{"hidden_size": 96, "d_expert": 48, "balance_loss": 0.00395, "num_key_value_heads": 3, "head_dim": 32, "rope_fraction": 1.0, "init_std_o": 0.01, "init_std_down": 0.01, "lr_mult_o": 2.0, "schedule": "cos", "batch_tokens": 131072}
Below are experts of layer 8 (counted from 0) of a mixture-of-experts language model. Rows are named router (the router's row for the expert), down (a neuron's output weights, with its number) and show model dimensions 0-95. Each number is 128 + 24 x the weight over its row's rms, rounded and kept within 0 to 255.
After each expert's rows: a language model's description of what the expert responds to. This comes from a sample of Wikipedia text that the model never trained on.

# expert 15
router [107  97 151 101 106 102 107 152  99 152 100 152 151 105 124 154 154 145 145 145 103 106 155  97 103 149 107 100 154  98 152 159 102  96 143 156 158 150 103 152 152 151 138 153 151 103 116 112 101 118 161  97 148 110 158 121 101 155 102 145 103 152 105 153 104 109  97 106 105 146 100 155 100 150 153 154 147 102 101 151 101 103 136 154 141 101 105 103 161 116 103 150 159 101 127 114]
down1 [ 93 109  75 124  89 128 158 118 167 111 135  92  80 106 142 101 145 102 134  92 158 169 134 164 102 112 129  95 117  96  82 153 132 112 114 123 148 133  95 139  95 106  95 149 113 154 128 150  73 131 145 149 140 145 127 104 119 113 148 152 103 119  97 115 123 119 128 124 159 103 110  79 140 139 124 102 151 114 109  97 143 103 106 112  93 120 115 118 100 154 109 134 106 155  94 132]
It responds to: Sports event words. Mid-word pieces and sports-narrative words such as first, next, semi, quarter, debut, consecutive, competed, often in competition results text.

# expert 29
router [103  94 149 102 106 106 105 154 104 153  99 152 149 104 130 154 156 149 141 148 100 106 155  98 105 153 106 101 154 100 150 158  99  96 143 154 156 153 101 156 155 150 135 156 153  98 113 111 100 126 158 102 150 115 156 121 100 154 103 146 104 148 102 152 102 111  97 106 105 149  97 157 101 148 154 153 145 100 104 152 103 102 131 151 153 101 104 106 158 129 104 153 158 102 126 111]
down1 [116 140 110 111 118 133 101 139  89  87 152 119 122 137 133 122 148 148 147 115 124 179 119 141  76  89 117 136 143 145 131 130 157 124 154  65 164 135 142  93 139 132 143  85 139 140 162 106  67 110 114 160  92 142 139 119 124 122  95 100 122 104 155 138 104 105 154 129 135 107 116  90 128 156 150 146 126 108 143 114 113 188 110 133  92 165 105 158  92 114 111 120 105 102 121 129]
It responds to: Table cells and modifiers. Pipes and numbers in vote and sports tables, plus adjectives and word starts in prose, such as higher, specific, repeatedly.

# expert 39
router [108  98 155 104 100 107 115 146 103 151  98 148 148 103 127 152 148 164 143 148  97 104 156  99 101 152 106 105 156  97 156 156 103  99 142 151 157 146 100 155 152 151 117 157 148  98 133 108 101 114 158 103 152 113 156 132 104 150 101 132 100 150 104 149 105 107  98 103 101 157 101 157  99 155 157 151 145 100 103 153 101 103 139 155 144  99 103 106 158 123 105 151 156 102 126 114]
down0 [ 98 143 123 140 111 127 125 120 192 135 125 111 171 115 119 166  96 111 132 134 103 124 158 136 136 152 141 158 133 152 167 144  97 153 169 108 156 132 143 158 136 103 129 105 129 128 125 104 126 148 135 137 115  99 124 151 131 189 175 128 116 144  70 141 131 101 119  80 167 117 160 167 125  91 132 128 116  98 144 138 146 134 129 116 129 129 189 167 104 151  97 144 113 144 156 124]
It responds to: Name-initial syllables. Opening three-letter capitalized pieces of names and taxa split mid-word, such as Cap, Mac, Mor, Car, Am, often after of or in.

# expert 36
router [100  99 152 103 105 103 116 151 105 155  99 153 151 107 122 156 151 155 145 143 100 106 155  97 103 153 104 102 154  96 150 155 101 100 146 150 158 147 101 157 152 151 127 157 150  99 120 110  99 111 161 100 148 110 157 124 100 153 103 140  99 150 102 148 107 109  98 101 102 149  99 154 100 150 155 152 147 100 105 153  99 103 134 152 141 100 104 103 156 125 105 152 156  99 117 111]
down2 [139 101 162 159 177 166 115  77 148 138 127 155 115 132 176 121 118 116 106  85 103 111 153 162 112 111 126 138 123 132 134 112 106 135 104 102 124 111 115 134 100 114 178  98 119 139 118  99 151 135 128 137 112 128  74 131 147 108 173 117 123  73 147 147 140 142 160 149 144 109 113 116 164 121 149 136 123  89 177 134 151 131  72 146 118 168 137 141 107 101 145 108 138 132 132 103]
It responds to: Word-initial stems. First pieces of longer words and proper names, such as Con, sup, exhib, identi, Hit-ler, Par-amount, Techn-ician.

# expert 5
router [104  97 150 101 101 104 118 151 106 155  99 154 150 106 130 152 153 145 144 143 103 106 153  96 103 149 102 104 154  96 150 158 101  99 147 152 158 147 101 155 152 148 137 155 154  99 128 110  99 114 159 100 145 110 157 126 102 153 101 142 103 147  98 151 102 111  99 101 100 145  99 157  97 148 154 154 151  99 105 154 100 102 132 154 150 100 103 104 159 122 103 153 158 104 122 112]
down0 [159 177 151 127 103 126 117 129 140  98  96  99 164 148 150 133 132 120 118 130 132 129 125 122 108 162 150 133  94 126 117 144 155 145 135 138 133 159 129 149 147  80  94 122  75 103 104 121 109 185 140 111 159 165 126 163 116 111 139 126 182 125 140 111 121 161 148 141 154 109 172 126 137 180 122 163 123 135 150 166 160 113 180 114 109 113 134 148 129  89 112 135 121 125  85 120]
It responds to: Mid-word fragments. Word pieces in the middle of a word, often foreign names and places, such as Man-bi-j, Re-jo-ice, con-cre-te.

# expert 42
router [102 100 152 100 105 104 111 150 103 155 100 153 151 107 125 153 151 149 142 144 101 106 153  94 103 153 106 102 154  97 149 158 100 100 143 151 157 146 100 155 154 150 119 156 150  99 125 113 100 116 159  98 149 111 158 136  99 151 105 143 103 150 103 151 102 114  97 105 100 139  98 156 100 149 156 154 152 101 103 153 103 105 131 154 144 102 105 103 157 114 100 150 158  99 117 102]
down0 [142 146 127 130 103 118 123  90  79 126 111 135 136 126 184 141 138 136 111 142 102 156 109 127 145 135 144 138 139 100 113 112 133 108 168  88 152 135 102 145 140 125 131 122 103 103 141 101  84 108 104 133 128 131 158 111 127 106 141 123 165 132 132 148 153 116  83  77 152  83 108  80 141 186 157  69 144 112 122 119 119 104 121 130 109 162 148 150 124 127 130 166  77  97 147 139]
It responds to: Name middle pieces. Middle and final pieces of personal and place names, often in sports match reports, such as Joh-ans-son, Adela-ide, Hall, Park.

# expert 33
router [101 101 142 100 105 104 116 152 103 157 102 153 147 105 116 154 150 141 144 143  99 104 156  96 100 153 103 101 155  97 146 157 102  99 146 149 156 146 104 156 155 148 136 157 150  97 130 109 102 111 160 101 149 109 155 112 102 152 102 152 105 148 100 151 105 102  97 105 102 143  98 157  97 150 156 150 151 102 103 153  99 104 120 150 152  98 105 105 159 128 103 153 156 105 130 114]
down0 [174 147 155 128 162 138 130 116 110 134 153 187 151  75 146 121 104 129 154 132  97 148 125 129 133 111 147 164 157 102 134  88 120 137 112 123 110  97 119 112  92 123 168 105 110 148 115 138 123 112 171 129 132 126  90 119 141 119 175 130 115 134  99 104 144 137 156 182 112 157 136 115 124 123  93 144 113 134 138 126 127 166 109 130 100 108 149 140 147  71 137 133  79  89 101 160]
It responds to: CJK bytes and fragments. Raw byte pieces of Chinese, Japanese or Arabic characters inside romanized-name parentheticals, plus odd word-final fragments and symbols like $, !, >.